From a checkpoint of a small mixture-of-experts model trained on Wikipedia: 16 layers, 3261 steps.
Below are experts of layer 5 (counted from 0) of a mixture-of-experts language model. Rows are named router (the router's row for the expert), gate (a neuron's input weights, with its number), up (a neuron's input weights, with its number) and show model dimensions 0-95. Each number is 128 + 32 x the weight over its row's rms, rounded and kept within 0 to 255.
Before each expert's rows: "mostly gets" lists some tokens that are sent to it at least half of the time. This comes from a sample of Wikipedia text that the model never trained on.

# expert 2
mostly gets: " F", " C", " D", " T", " R", "S"
router [119 135  88 126 188 105 119  77 123  92 145  91  84 117 168 135 112 160 143 130 105 159 101 180 138 116  94 158 132 158 121  99  83 175 134  71  94 116 178 105  90  97 109 146  91 117 128  89 212 148  87 163 140 119 133 185  90 170 114 149 166 183  72 166 141 104  64 164  97 197  92 165 130 122 115 156  79 129 122 121 130 135 121 136 140  94 142  86  89 104 140 156  92  92 127 102]
gate23 [133 133 109 117 125 170 167 146 163 109 120 156 192  99 121 100 129 129  69 149 133 113  99 119 117 150 206 113 195  85 194 172 107 144 120 102 152 108 142 122 146 148 185 164 123 140 140  72 114 131  83 135 157  98 148 126 108 122  94 132  66  87 143  98 110 162 184 139  65  72 123  72 200 110 169 111  95 102 141 157 132 128 166 107 118 146 102 171  89 159 136 171  82 112 151 128]
up23 [ 95 103  97  80 153 111 143 121 161 109 123 159 147  77 117 114 135 153  79  93 117 114 101 124 101 162 155  96 187 138 153 157 146 168 121 111 114 162 107 153 144 131 109 131 134 144  93  68 104 129 117 150  94  98 126 140  78  85  74  96 115 155 134 109 144 114 143 140 112 136 149 130 199 170 156 130  41  35 145  86 132 110 117  55 164  99 147 140  57 108 132  64 123 165 123  84]
gate24 [200 145  98 100 110 148 119 147 162 147 153 154 112  78  85 102 206 102 119  93 109 163  52 164 124 110  89 128 183 143 112 163 112 104  71  98 117 111 114 157 172 145 106  99  92 201 109 158  32 166 114  91 202 171 158  67 149 123 102 128 135 131 124 105 134 126 118 162 162 148 174 153 140 125 128 118 165 178 107 141 145 148 132 117 146 121  92 122 111 102 134 105 117 126 118 142]
up24 [113 140 130 118 133 149 154 165 168 133 137  99  65 107 110 101 215 170  90  47 113 152  78 128 125 128 105 120 151 116 121 138 117  99  87 144 128 112 138 150 151 126  98  84 104 134 128 163  42 155 130 105 205 110 151  47 130 103 143 158 115 148 140  87 156 115 127 155 184 141 184 181 171 129 110 107 120 140 111 128 124 115 109  95 146 147  86 132  93  73 129  73 145 126  73  90]
gate25 [ 90 112 174 135 115 121  76 152  88 112 179 113 135 121 158 118 134 132 147 165  82 192  97 150 129 157  96  83 140 165 126 129 101 148 117 105 111  98  92  83 117 154 157 112  95 175 138 140 110 198 148 180 123 100 163 130 117  45 139  58 139 189 147 104  70 120  75 118 138 119 145 154 165 160 123 122 129 106 158  28 160  84 109  89 126 107  99 119 124 140 133 125 133 120  72 125]
up25 [128 101 102 148 115 129 127 165 155 117  97 128  92 100 119  60 108  28  96 114  74 156 123 122  98 122  42 184 193 171 128 190 127 126 128 100 139 127 161  89 104 130  80 112 112  88 137 115 141 115 138 140  60 126 147 164  90 128 121 100  58 134 118  98 130 111  95 132 126 127 178 166 158 134 110 111 103 132  71 105 149 112 104  99 125 111  67  96 132 117 165 180 165 126  94 156]
gate26 [175 125 158 124  78 110 161 175 112 100 200 106 131  52 111 100 122 133 112 134 119 173 135  99 100 112 152 125 176 173 156 107 135  47 135 177  98 107 159 129 189 129 155 110 148  77 129 100 127 146 127  75 148 160  94 102 181 124 189 149  96  83  96 138  79 139  93 111 122  97 160 175 139 148 177 105 153 165 122 163 130 139 119 109 123 124 136 126 151 129 143 114  42 113  81  97]
up26 [146  93 132  99 140 100 215 130 189 100 189  76 150  55  87 134 126 144  77 146 100 154 122  92 127 117 171 111 175 185 166 110 113 127 160 133  93 156 124 112 157 138 135 142 120 103  95  91 163 148  94  97 145 128 145  94 154  96 142 121 125  99 148 112 134 128 134 128  84 110 151 172  91  88 195 129 151 208  94 190 115 126 101 118 156 115 110 108 109 115 165  84  55 106 132 140]
gate27 [129 132 178 144 166 129 217 161 168 129 205 137 151 138 167 166 105 135 112 171 149 144  99  85 102  96 151 156 134 175 133 161 123 154 162 117  79 125 118  75 161 152 133 103 159  80 114 127 139  70 136 173 110  80 108 114 126  68 117  93 141 144 196 122 120 195 159 111 102 146  84 137 121  93 140 132 126 132 139 128 146 136  92  84 144 140 147 108  79 143 163 109  74 162  52 138]
up27 [146 134 145 137 166 147 173 154 146 158 182 105 118  48  80 186 108 142 119 197 121 149  89 109 107  94 109 149 150 178 139 141 147 177 136 145 144 121 205 103 155 119 140  95 128  99  61 126 137 126 152 167 128 141 138 119 183  84 154 121 112 122 141 141  81 138  83 107  76 137  92  90 107 137 137 134 120  99 101 143 150 156 168 135 137 168 186 158  88  87 124 107  93 140  43 175]
gate28 [124 157  88 118 134 107 120 131 171 120 157 109 175  49 132 121 112 172 152 117 112 156 144  84 126  88 112 111 137 132 164 129 203  82  90 146  83 181 135 144 167 133  90 131 117 124 170 176 100 120 110  88  93 159 173  97 142 107 209 113  82 157 130  95 168 131 135  29 163 136 133  94 117  80 196  97 137 135  90 122 141 165 125 172 105 164 129 125  96 143  94 163 126 130 128 126]
up28 [102 187  81 122  79 147  98 120 169 150 133 137 123  62 167 124 154 168 162  99 125 142 114 104 158  92 103 155 121 129 167  75 194 102 153 134 119 196  79 161 144 125 112 122 133 125 148 161 139 116 113  61  65 110 151 129 113 100 168  85  87 145 146 112 161 105 138  23 169 149 142 108  91  96 173  95 115 157 152 123 143 183  81 134 136 128 101 123  71 139 120 156 125 102 147 122]
gate29 [197 139 121 114 123 136 122 136  82 108 123 167 160 135 125 171  46 215 120  82 109 145 177 139  75 174  92 180  72 147  84 129 135 124 162 134 129 146 110  89 151 126  75 155 154 156 127  72 127 170 149 167 162  89 108 106 141 102 174 101 104 165  98 113 131 159 118 135 102 172  54 154 117 145 144  77  89 180 138 112 177 110 113 114  91 127 153  97 118 134 141 137 135  98 104 133]
up29 [160 130 154 116  81 182 104 138 125 135  68 143 176 140  89 178  79 148 113 132 163 146 152  92  55 148  75 177 123 119  99 104 140  66  98 148 144 135 121 143 173 143  77 124 161 149 109 102 144 203 163 124 161 114 103 142 144 122 140 125  84 138 147 125  93 109  79 131  53 168  64 170 114 109 159  68  92 169 120 134 123  83 146 135 102 131 154 122 130 118 138 181 167 161 105 107]
gate30 [ 91 110 138 152 173 148 124 142  58 109 101 132 217 107 152 196 107 121 165 129 144  63 109 126 179  91 136 148 185 131 144  89 116 123 136 161 125 147 165  52 102 125 138 149 141 137 173 117 129 157 104 113 151  99 193 146 145 111 122 103 146 134 142 140 158 146 121  88  58 160  60 134 106 131 137 116 135 121 137 161 160  95 177 177 107 109  98 164  95 150  92 150 159 166  89 181]
up30 [162 186 159 161 161  84  86 130  40 161 135 180 157 120 130 144 157 127 166  80  88  74 110 115 151 140 144 133 151 156 142 125 141  83 106 142  80 128 108  97 135 118 108 176 119 127  78 102  79 144 124 176 204  95 175 168 157 134 113 160 156 141 146 144 146 127 132 101 123 139 140 154 127 169 112 144 146 151 167  92 167 167 204 141  75 109 124 161 100  84 115 157 171 127  69 133]
gate31 [123  72  87 195 170 129 167 112 130  87 132 173 159  86 130 145 182 131 174 119 137 143 123 142 139  56 138  79 214 142 140 130 110  66  86 124  95 177 148 128 118 115 158 142 177 128 115 132 131 122  98 204 140 126 206 133 156 142 145 174 131  71 145 113 115  99 120 107  99 155 179 156 153 169 129 105 129 130 138 153 137  81 128 131 119 138 160 122 144 101 122 138 136 194  61 126]
up31 [154 116  86 149 143 102 193 111 117 137  53 220  97  99 103 137  98  67 142 112 130 100 126 106 134  74 173 117 180 135  94 146 134  63  82 134 137 175 149 137 128  95 145 137 179  75  69 121 159  80 126 151 134 118 178 114 166 178 112 147  86 117 131 115 119 125 109  99 115 164  82 108 133 160 111  90 155 121  98 168 149  91 136 151  89 157 115 143 142 145 147 174 180 138  81 131]
gate32 [138 150 120 179  56 166 102 141 116 109 146 123  54 124 138 102  70 103 112 139 196  94  99 128 156 146 120 131 103 128 147 162 168 128 128 158 108 122 119  85 186 141  72 130 125 105  59  89 110 124 176 106  96 155  81 156 114 160 141 194 173 113  86 116 117 185 118 150 137 208 127 127 183 157  98 106 101 130  61 125 117 120  66  85 149 137 106 109 102 118 145 142 134 149 127 144]
up32 [182 130 102 175 138 144 162 167 198 111 161 172 139 124 110 102  68  93 152 141  93  92 151 122 139 139 148 128 123 142 170 130 106 115 123 121 152 143 114  73 120 130 169 177 119 152  77  90  72 113 151 115 102 129 107 134 104 134 124 130 170 130 135 136  63 187 161 165 166 181 171 125 155 126 101 158  60 166  74 162 146  78 142 108 146 116  73  82  71 165 106  91 168 103 120 157]
gate33 [ 63 148 125 112 121 129 152 129 148 139 138  87 148  95 149 184  99 170 116 100 109 115  67 100  56 116   2  89 151 211 136 121 152 125 134 106 167 133 108 144 130 151 120 132 129 132 124 111 153 101 155 153 174 145  95 137 124  93 108 125 132 189 134 157 156  98 112 153 147 169  83 152  88 138  87 131 161 145  60  80 149 188 118 162 125 106 140  91  93 104 118  97 112 117 134 138]
up33 [ 79 182 173 128 145 147 143 166 157 129 123 127 161  89 117 166 170 158  99 138  98 124 128  54  61 151  84 174 158 169 104 181 153 121 144 203 169 109 172 146 145 176 119 119 188 175 129  83 161 118 132 166 156 126 120 107 154 140 123 147 125 123 146 151 175 120 118 159 152 125 103 113 112 108 119  89 116 147 129  62 142 210 141 147  90 143 128 148 114 182  80  91  94 140 157 157]

# expert 15
mostly gets: " D", " C", " M", " in ", " V", "D"
router [168 159 135  78 149  85  87 115 104  77  74  79  92 136 116  82 185 105 179 151 107 140 141 130 139 137 140 103 127  67 152  78 118 107 117 118 110 152 172 136 106  85 154 168 122  66 167 128 170 177  79 131 120 118 171 142 116 109  98 136  84  73 106 125 112  86  83 139  84 168 105 152 118 163 103 165  99  54 151 153 109 100 148 171 135 113 155 113 152 105  73 132 165 145 110 168]
gate0 [154 130 136 125  39 105 105 117 173 140 146 113 112  93 104 107 108 173 134  86 197 120 191 152 128 111 115 160 101 136 136 135 125 152 114 104 144 139  63 150 154 144 110 152 113 122 183 105 198  63 156  85 117 174 122 110 145 113  91 157 153 123  77 121 152 125 138  72 128  84 174 104 102 102 163 134 182  79  93 128 113 124 115  81 139 150 125  96  95 171 149 171 128  79  73 175]
up0 [181 114 128  99  41 114  84 114 169 160 180  92 146 104  54  97 103 182 120  95 143 117 134 119 120 103 104 141 119 157 158 131 140 120 119 152 136 130 102 135 117 134 140 130 147 175 184 133 154 113 147 138 147 149 154 149 143  78  61 152 126 125 105  95 141 123 137  86 149  70 165 113  73 107 179 128 195 104 123 105 114 121 176  52 128 152 155 122 104 134 161 143 122 144  68 214]
gate1 [ 69  55  55 110 122 116 142 159 134 131 105 145  81 154 154 101 120  65 127 124 129 189 139  98  84 144  99 127 112 111 139 156 149 106 132 150 137 154 140 167 131 131 125 108 154 144 136 180  77  98  92 158 103 131 166 149 142 176 103 110 142 131 172 154 124 176 102 129 113  98 132 116 115 109 103  42 118 181 150 171 169 135 114  96 114 142 112 204 147 136 153 199 168 133 198 167]
up1 [ 43  94 115  48 134 119  96 135 115  80  78 136 107 155 176  95 107 111 129 125 170 145 154 146  66 151  90 148 139 125 124 148 151  96 131 163  86 149 150 110 160 129 135 102 147 147 162 164 115  88 146 156 105 148 136 157 126 180 117 114 153 139 169 112 125 189 122 176  66 110 110 129 137  94 130  68  91 202 128 153 163 137 119  78  89 173  66 178 148 141 130 177 137 149 126 155]
gate2 [166 119 182 178  95 102 161 144 101 100 151 151  77 151 147 202 104 125 149 148 181  81 119  52  58  79 113 140 116 163 128 146 130 124  81 121  90 183  90 117 168 110  34 162 157 103 182 142 149 155 132 138 113 137 115 146 190 124 140 111 163  86 170 113 124 152 119 157 152 180 152 157 118  92 110  94 144  81 158 109 140 101 122 111 127 132 153 116 114 135 142  98 111 139  87 100]
up2 [209  56  92 170 106 107 131 129  93  75 129 123  60 171 119 179  96 152 127 143 168 144 101  78  57  94  66 158 147 157 142 196 150  95 127 133 121 156 124 158 147 122  77 134 133  88 185 134 135 115 110 174  89 103 177 131 170 165 153 114 145  63 153 104  97 118 123 123 168 155 144 139 102  96 105 107 160  80 172 133 125 127 135 135 138 154 170 136 135 111 162 154 146 115 121 122]
gate3 [158 189 123 109 125 170 236 129 145 138 111 125  93 132 143 109 159  65 113 113 172 161  80 128 122 115 126  83 119 105 126 170 123 159  88 182 147 160 168 131 118 173 143  55 171 156 106 130 107 106 105 149 129 172 109 128 130 165 156  81 109 124 102 101 169 125 147  65 149  99 118 146 121 209 139  68 122  84 120 141 123 126 125 117 115 150 141 166 147 187 106 170 151  87 156 156]
up3 [157 193 141 148 130 141 204 104 146 158 120 103 110 147 115 133 175  91 133 146 216 130 130 123 152 113 122 133 120  52 145 134  84  75  56 131 126 182 125 111 123 155 120 105 114 130 131 135 154  80  61 178 124 161  98 164 147 129 149  99  98 151  71  76 164 114 144  94 141  95 114 154  99 144 154 114 152  53 117 115 141 164 135  55 100 114 123 137 121 116 133 144 118  73 155 170]
gate4 [ 98 106  73  76 114 129  49 104 152 132 152 147 144 119  85 153 109  96 140 163 102 117 160 131 154 154 144 119 154 168  93  90  95 144 173  82  70 139 150 104  95 131  76 159 136 103 183 132 179 117 131 133 165 148 175  75 147 173 132  91 102 115 132 153 138 120 168 136 102 177  74  92 140 124 158 100  98  94 106 164 151 198 105 111 138 123 105 194 117 188 170 125 166  96 148 157]
up4 [ 84 113  99 150  97 146  71 132 136 170 172 170 130 131  90 165 135  82 130 139 105 102 147 135 180 147 137 101 160 163  90  93 104 134 159  90 103 107 124 105 120 140 117 133 169 111 163 185 165 122 123  81 142 105 143  65 128 134 102 110 125 127 142 145 153 131 221 133 107 138 101 107 149 119 145  90  82  84  88 150 156 201 101 130 132 151  91 205 138 204 181  86 153 129 178 126]
gate5 [116 128 119 155  98 156 184 178 100 160 163 192 191 121 136 113 128 139 171 122 123 125 107 120  97 121 155 120 166 121 110 161 153  84 127 132 127 101 109 142 129 119  88 116 157 138 192 134  80 147  71 102  78 156 121 130 173 100 167 142 119 144 120 108 154 116 114  58 146 109 164 136 242 107 110 117 173 124 153  84 190 135  57 122  58 143 105 109 135 117  87  97 114 142 146 139]
up5 [ 97 201 113 134 138 168 183 144  93 129 129 132 138  95  85 122 112 175 137 124  95 132 108  99 104 125 112 155 182  60 108 168 170 123 112 112 129 121 158 140  96  91 100 102 138  87 163 135  55 120 109 121  88 173 166 105 153  96 181 117  76 138 120  70 167 122 149  99  94 146 105 125 229  70 106 132 201 100 124 110 130 101  60 101 112 141 103 148 126 115 111 122 107 120 139 118]
gate6 [149  96 109 132  98  87 144 153 134 107 151 143 116  77 108 118 144 128 154 104 147 113 151 110 107 131 118 134 135 129 111 118 107  67  36 166 132 116  73 157 179 198  87  99 167 164 148 129 113 137 175 104 136 146 112 115 181  77  95 118 162 110 198 145 101 155 139 117 155 107 163 153 169 126 169  82  98 112 104 106 202 170 101 113  88 196 116 167 115 179 130  70 129 146 116  99]
up6 [ 98 108  96 153 106 136 145 167  90 120 148 147 140 166 184 123 129 137 107  70 113 134 111 106  59 175 148 200 120 123 117 116 147 179 109 141  82  67 128 116 140 146 138 159 164 114 129 148 145 115 132  92 128 147 138 130 181 146 132  89 100 110 210 148 141 190 155 103 136 111 123 144 200  94 191  69 115 139  93 154 212 134 129 116 110 160  59 163 101 150 139 160 110 124 101 133]
gate7 [ 92 140  81 184 151 145 147 140 162 141 129 185  75 146  83 110 143  89 124 127 100 120  75 133 118 183 103  82 151 160 157  96 110 118 119 118  83 126  94  70 124 117  98 135 124 110 105  88 134 131 111 128 130 158  79 160 134 103 131 118 112 147 108 148 163 175 159 100 182 160  96 118 157 144 121 116 137  65 122 123 144 140  57 119 105 109 134 119 173  71  88 141   0 116 129 122]
up7 [ 86 106  80 147 158 198 109 148 203  98 106 188 114 158  92 118  76 111 146 167 146 138 102 121 105 199 104 101 124 172 125 100 149 117 136 122 127 158  96  84 113 110 123 109 124 178 117  78  91 136 154 128 117 131  78 138 113 128 158 143 122 162 175 132 101 155 137 139 200 169 102 150 152 121 163  98  77  64 152 115 149 112  74 118 110 125 136 146 185 108  61 111  64 112 154 138]
gate8 [144 184 159 118 147 162 127 120  96 158  73 123 112 117  86 123 158 149 159 137 126 103 102  90 131 116  82 156 144 191 134  92 117 175 122 124 130 120 121 160 130 116 115  93 173  74 152 130 128 159 124 137 102  49 210 170 220 227 150 113 107 110 157  76 182 143 145 137 124 119 134 176 111 120 140 168  92 118 140 159 124 137 131  84 126 155 144 145 142 179 169 133 105 142  98  98]
up8 [114 147 145  93 118 148 143 162 126 148 100 126 123 122 128 120 138 121 152 152 148  71 134  96  75 149 124 169 109 205 102 103  82 133 118 123 114  97  54 134 112 110 102  95 182  45 166 169 143 141 111 121  84 103 183 144 217 154 154 147 120 139 177 126 157 172 121 160 133 109 160 140 118 148 200 150  64 136 153 160 149 119 120 139 114 145 176 143 145 193 137 141  93 141  97  73]
gate9 [119 145 129  63 150 181 119 110 207 133 159 111 123 140 115 160 197  95 111 114 107 137 123 108 106 106  73  51 152 128 144  83  98 176 154 163 107  96 157  84 111 140 137 139  76 116  84 150 151 114 145 129 136 255 127 144  96 121 162 129 125 127  89 110  93 126 174  80 100 125 104 107 100 118 163 121 171 107 104 130 116 120 125 113 146 122 136 138  91 142  82 147 137 146  80 175]
up9 [114 175 121  90 115 165 104 107 221 150 144 132 103 148 139 172 162  83  76  93 121 179 108  70  97  97  92 128 160 119 123  93 151  99 121 158 124 148 126  98  89 172 181  85 129  88  71 103 155 106 129 134 104 182 142 132 134 117 141 124 164 127 111 105 109 168 180  70 119 133  92  87 105 151 148 161 158 137 113 115 111  91 130 142 111 130 129 140  89 181 116 201 161 166  98 202]
gate10 [ 81 128 106 111 129  80 162 152  91 137  88 154 135 122 103 129 179 164 135 134 152 115  83 156 142 110  66 101 134 125 115  97 120 138  90 108 124  95 139 126 116 173  79 124 105 134  93 153  83 132  85  77 194  87 100 114 146  93 162 152 163 110 129 139 141  81 142 114 147 161 148 128 136 157 106  48 150 120  22 138 158 147  91 154  87 131 124 100 154  88 189  56 114 165 144  95]
up10 [139 164 160  95 100 105 181 152 108 139 116 137 127 120 111 146 163 181 121 129 167 120  99  92 133 129  89 152 153 136 134 149 150 120  86 114 121 104 134 129 128 181  97 120 138 118  84 200  99  77 108  95 154 102 113 114 136 119 177 157 180  90 117 165 165 134 142 131 168 137 117 128 140 151 154  46 186 134  62 137 188 123  68 138  61 167 114 132 130 120 191  68  61 177 122 126]

# expert 7
mostly gets: " H", " K", " =", " Z", " W", " O"
router [153 109  87 167 140  61 102 100 134 134 125 124  98 119 104  87  94 113 158 157 145 145 129 164 145 161 105 105 133 118 175  66  85  97 121  96 153 181 108 156 107  74 169 126  88  65  81 124 184 143 158 151 136 149  89 158 114  64  92 109 102 119 101 141  81 123 156 149  92  81 195 151  94 127  85 145 107 145 152 168 119 112 100  94 167  99 129 110  77  95 109  94 174  67 141 121]
gate0 [161  89 112 126 131 151 127 152  82 141 150 108 115 103 165 159 142 123 142 107 122 106 153  99  82  95 131 144 142 104 178 119 113 107  94 190 125 142 161  90 117 129 157 115 156 180 148 163  71 122 150  89 125 113 135 119 233 103 163 129 113  98 168 127 103 155 155 110 108  88 109  76 181 198 110 145  55 118 126 135 137 156 158 146  83 120  55 137 126 140  91  41 118 141 151 170]
up0 [157 104 155 201 101 119 156 110  87 105 175 128 105  62  81  96 119 138 140  89 124 117 122 133  78 146 117 166 155 112 175 104 105 111 160 158 118  61 168  81 109 112 126 145 112 159  99 172 140 112 186 144 108 168  95 113 174 114 173 107 110 118 118 126 102 201 138  96 127  80 177  92 136 176  98 168 104 177 123 143 122 164 127 144 104 112  80 123 124  93  76  90  66  82 122 143]
gate1 [165 129 112 129 128 226 140 167 125 126 105 130  79 140 140 155 103 213 149 108  91  88 141 120 171 114 152 150 154 186 106 146 190  69 151 150 139 166 150 135 163 129 127 151 129 111 143 114 159 148 107 127 110 180 106 105 174 145 200 136 102  68 137 157 159 167 125 114 105 176 131 120 172 137 123  93  92 101 167 152 179 141 102 164  95 170  92 183 147 167 149 143 167 139 106 107]
up1 [161 192 101 177 136 142 120 111 124 153 133 174  87 134  71 195 114 197 125 136 104 117 146 124 162 176 176 121 101 166 122 163 211  79 162 128 140 161 154 194 123 112 145 145 106 125 120 102 149 144 130 121 106 165  50  94 106 141 129 130 164 134 102 160 148 127 112  72 103 158 180 168 132 168 104 134  87 110 132 167 168 103  80 115 150 136 121 137 103 169 197 169 131 119 130 122]
gate2 [107 132  56 117 117 108 133 115 131  99 140 150 116  96 129 126 158  78 128 110  82 134 125 161  49 117  87 129 137 105 114 103 123 160 119 167  88 126 144 119 104 139 107 118 108 139  80 152 162  62 131 200  74 140 169 142 113  77 117  84 130 114 180 178 161 121 136  89 141 125 129 166 174 156  96 130 102 147  59 148 188 131 153  92 100 108  68 179 129  95  69 162 163 124  79  96]
up2 [151 133  76 157 112  98 147 110 129 122 142 155 150 107  86  60 122  76 119 139  88 122 106 105  79  95  65 159 128 129  99  99 153 156  84 173 168 132 176 127 128 110 119 153 152 123  67 145 151  65 152 147  69 139  91 136 104 100 119 115  88 141 148 164 185 168 159  70 162 151 151 118 162 137  90 116 143 165 112 155 173 132  94 133 123 132 105 190 128  89 121 173 145 116  35 159]
gate3 [174 132 122  79  77 125  98 151 124  75 127 140 179 134 175 121 127 137 118 142 140 170 118 148 156  67  95  93 183 201 100 126  79  77  79 122 114  98 108 159 121 181 163 103  95 194 144 141 142 115 110 132 107 101 118 121 130 137 146 124 100 126 125  83 137 135 174 114 111 141  93 123 161 167 140  64  97  92 117 112  93 164 107 119 104 134  91 151 140 226 197 142 129 110 152  73]
up3 [175  86 123 111  78  72 155 168 138 117 108 107 160 172 226 118 116 102 122 162 107 211 125 136 140  57 141 132 192 141 150 133 115  73  22 103 141 115 130 175 140 146 152 121 106 147 108 127 143 115 104 154 155 137 122 141 131 160 133 112 111 111 115  96 134 139 223  80 108 132 128 104 153  96 130  91  79 114  96 155 111 118 111 118 122 102 101 142 126 132 172 129 107 107 148  88]
gate4 [154  67  43 103  88 102  84 117 107 127 107 118 150 107 166 116 144 148 145 114  67  85 166 108 128 160 111 120 189 137 178 129  86 137  69 145 154 162  93 150 132 142 144 123 122 134 132 160 110 103 132 140 164 142 137 156 175 124 133 133 141 110 164 125  67 150 148 165  91 118 108 120 143 158 164 149 125 165 110 190 153 119 165  87 145 161 139 128  20 191 180 143 147 136 143 182]
up4 [158 114  93 148  69  82  86 107 105 124 138 112 168 153 226 106 153 119 131 156 106 105 151 140 141 134 160 180 149 125 169  99  75 179  66 111 162 174  44  81 162 166 146 151 143 144  93 134 109  94 117 136 141 162 121 153 170  93  88 139 147 111 141 118  74 139 130 156  81  87 148  98 142 172 159 146 147 178 123 121 143 106 116  81 145 144  78 125  69 167 150 123 139 105 125 122]
gate5 [102 181 143 139 172 143 131 136 202 113 147 178 113  96  62  64  87 100 105 133  90 171 139 113 155 137  71  92  89 134 166 131 113  93 136 133 129 118 139  95 151 157  95 121 116 159 115 165  94 165 142 162 126 200 108 121 139 151 215 138  95 146 180 179  81 140 183 120 108 146 134 116 188 124 113 119 170 135 165 146 134 126  93  92 147 205 133 136  85 117 144 112 121 152 118 104]
up5 [108 170 112 125 138 145 180 116 172 154 165 149  43  94  61 117  54  84 133 140 137 119 143 133 123 128 165 104 146 170 159  95 127 134 144 142 159 142 140  85 162  94 111  93 115 108  98 124 144 132 143 125 111 223  77 110 132 123 164 142 157 119 185 146 128 167 152 111 131 136 182 136 149 162 106 124 159 214 121 163 128 175 109  94 166 164 188 161  80 105 145 165 106 118 124 125]
gate6 [136 146 109 126 128 200  89 168 103 142  91 113 173 153 109 139 134 149 119 124 158  98 146 124 146 104 115 183 145 119 117  97 116 109 113 135  66 126 127 142 178 163  81 144 166 126 112 110 105 112 124 126 122  74 151  78 200 113 181 125 126 161 141  84 192 156 205 100  94 171 138  80 132 180 176 112 146 150 180 123 129 104 113 177 148 168 166 194 148 108 158  90 129 107 130  66]
up6 [156 110  95 122 155 145  69 123 124 118  88 105 187 132 122 163 129 146 120 128 134 105 161 144 100  98 132 144 158  97 146 139 111 154 124 157 100  80 113 148 152 154 106 153 137 143  80  90 147 125 137 108 103  80 120  73 158  98 198  90 109 161 103 129 219 117 175 132  82 143 103  89 102 190 149 132 165 157 192 101 107  88 104 203 147 141 152 225 137 107 170 135 140 118 130 111]
gate7 [120 127  88 114 115  75 127 161  67 141  81  74 119 183  87  67 157 103  52 149 140 123 172  74 148  54 144 169 161 107 150 172 132  62  87  89 144 118 120 139 145 131 111 134 146 130 147 135 113 142  93 136 180 130 162 184 131 152 134 155 126 109 189  72  92 157 118 120 143 120 143 114 109  95 132 177 123 128 153  84 164  53 124 102 125 143 128 156 165 136 132 185 150 123 110 126]
up7 [131 137  78 113 166 109 137 148  97 114  90 101 156 170  50  86 146  91  86 124 171 120 146  58  88 114 141 148 141  74 122 136 123  96  74  80 141  94  61 172 125 130 117 104 179 167 150 121 103 119 111 147 141 143 163 182 121 125 116 125 158  73 207  86  84 111 108 103 105 146 150 118 133  52 111 157 107 139 146 109 174 117 105 116 137 156 130 117 158 140  97 185 100 121 115  75]
gate8 [158 119 128 153 100  89  97 169  90 154 149 120 203 111  96 157 164 205 157 131 116 146 146 116  69 124 127  84  46 179 131 128 141  93  98 109 135 127 139  98 131 132 155 115 130 184 130 182 119 158  91 173 161 107  85 117 149 143 179 142  51 129 183 116 201 135 171 109 120 110 158 110 112 139  95 108  97 154 124  86 145 119 148 143 135 143 187 127 118 100 118  77 104 146 106 177]
up8 [116  98 139 111 115 102  83 166  86 172 148  86 199 120  87 154 110 187 134 143 142 136 164 132  65 127 137  83 119 125 121 120 129  93  76 128 152  78 117 127 107 143 132  69 123 156 105 156 132 165 122 126 136 123 105 127 144  85 165 182  67 143 245 115 211 123 176 109  96 109 108 133 113 132 125 109  64 128  90 134 151 144 132 140 152 112 156 160 136 119 175 111 113 135 189 117]
gate9 [100 116 141 137  90 139 120 131 129 192  86  95  88 124 125 191 132 149  79  98 178 140  96 133 120  55 132 127 110 190 150  96 156  85 122 163 153 114 164 158 135 195 111 153 121  68  84 111 125 123 110 111  99 116  68 165 107 163 124  92 146 124 170 144  78 137 133 108 196 146  93 113 176 118 145 140 121 167  82 172 125 127 144  72 150 118 149 130 102  67 112  72 110 100 148  77]
up9 [112 111 148  95  93 176 136 140 173 154 129  99 117 118 146 188 131 144  72 101 151 159 128 102 125 107 119 141  96 147 142 170 158  40 100 132 116  86 149 141 159 216 132 183 126 115 100  84 138 138 116  81 120 136 111 123 132 158 135  68 111 111 236 132 106 158  86  90 130 164  87  94 206 158 165 106 114 143  77 172 119 100 150  98 131 131 130 112 108 148 133 122 114 121 121  90]
gate10 [136 157 163 120 126 131 122 120 167 136 116 127 127 149 110 110  81 100  63  53 117  39 134 128 134 179 183 170 159 147 121 184 103 149 126 131  92 140 118  44 125 142 173 131 162 145 150 101 135 108 138 143 125 147 177 127 206 138 136 192  93 148 135 115  89 203 122 120 137 126 135 106 173  66 146 110 155 105 121 106 125 121  73  84  79 161 142 125 147 110 101 162 104 159 123  96]
up10 [117 173 145 149  91 101 106 115 162 173 111 136 132 146  85 105 112 120  37 103 132  64 104 195 106 168 202 156 173 178 125 146 138 147 143 116 111 127 128  82 129  99 147 100 115 128 105 125 201  88  94 124 117 102 166  98 150 111 138 123 135 101 137 122  97 125 118  82 122 125 106 122 111 158  76 134 161 111 134 125 126 198  80  96  75 110 159  84 169  79 114 180  78 167 168 121]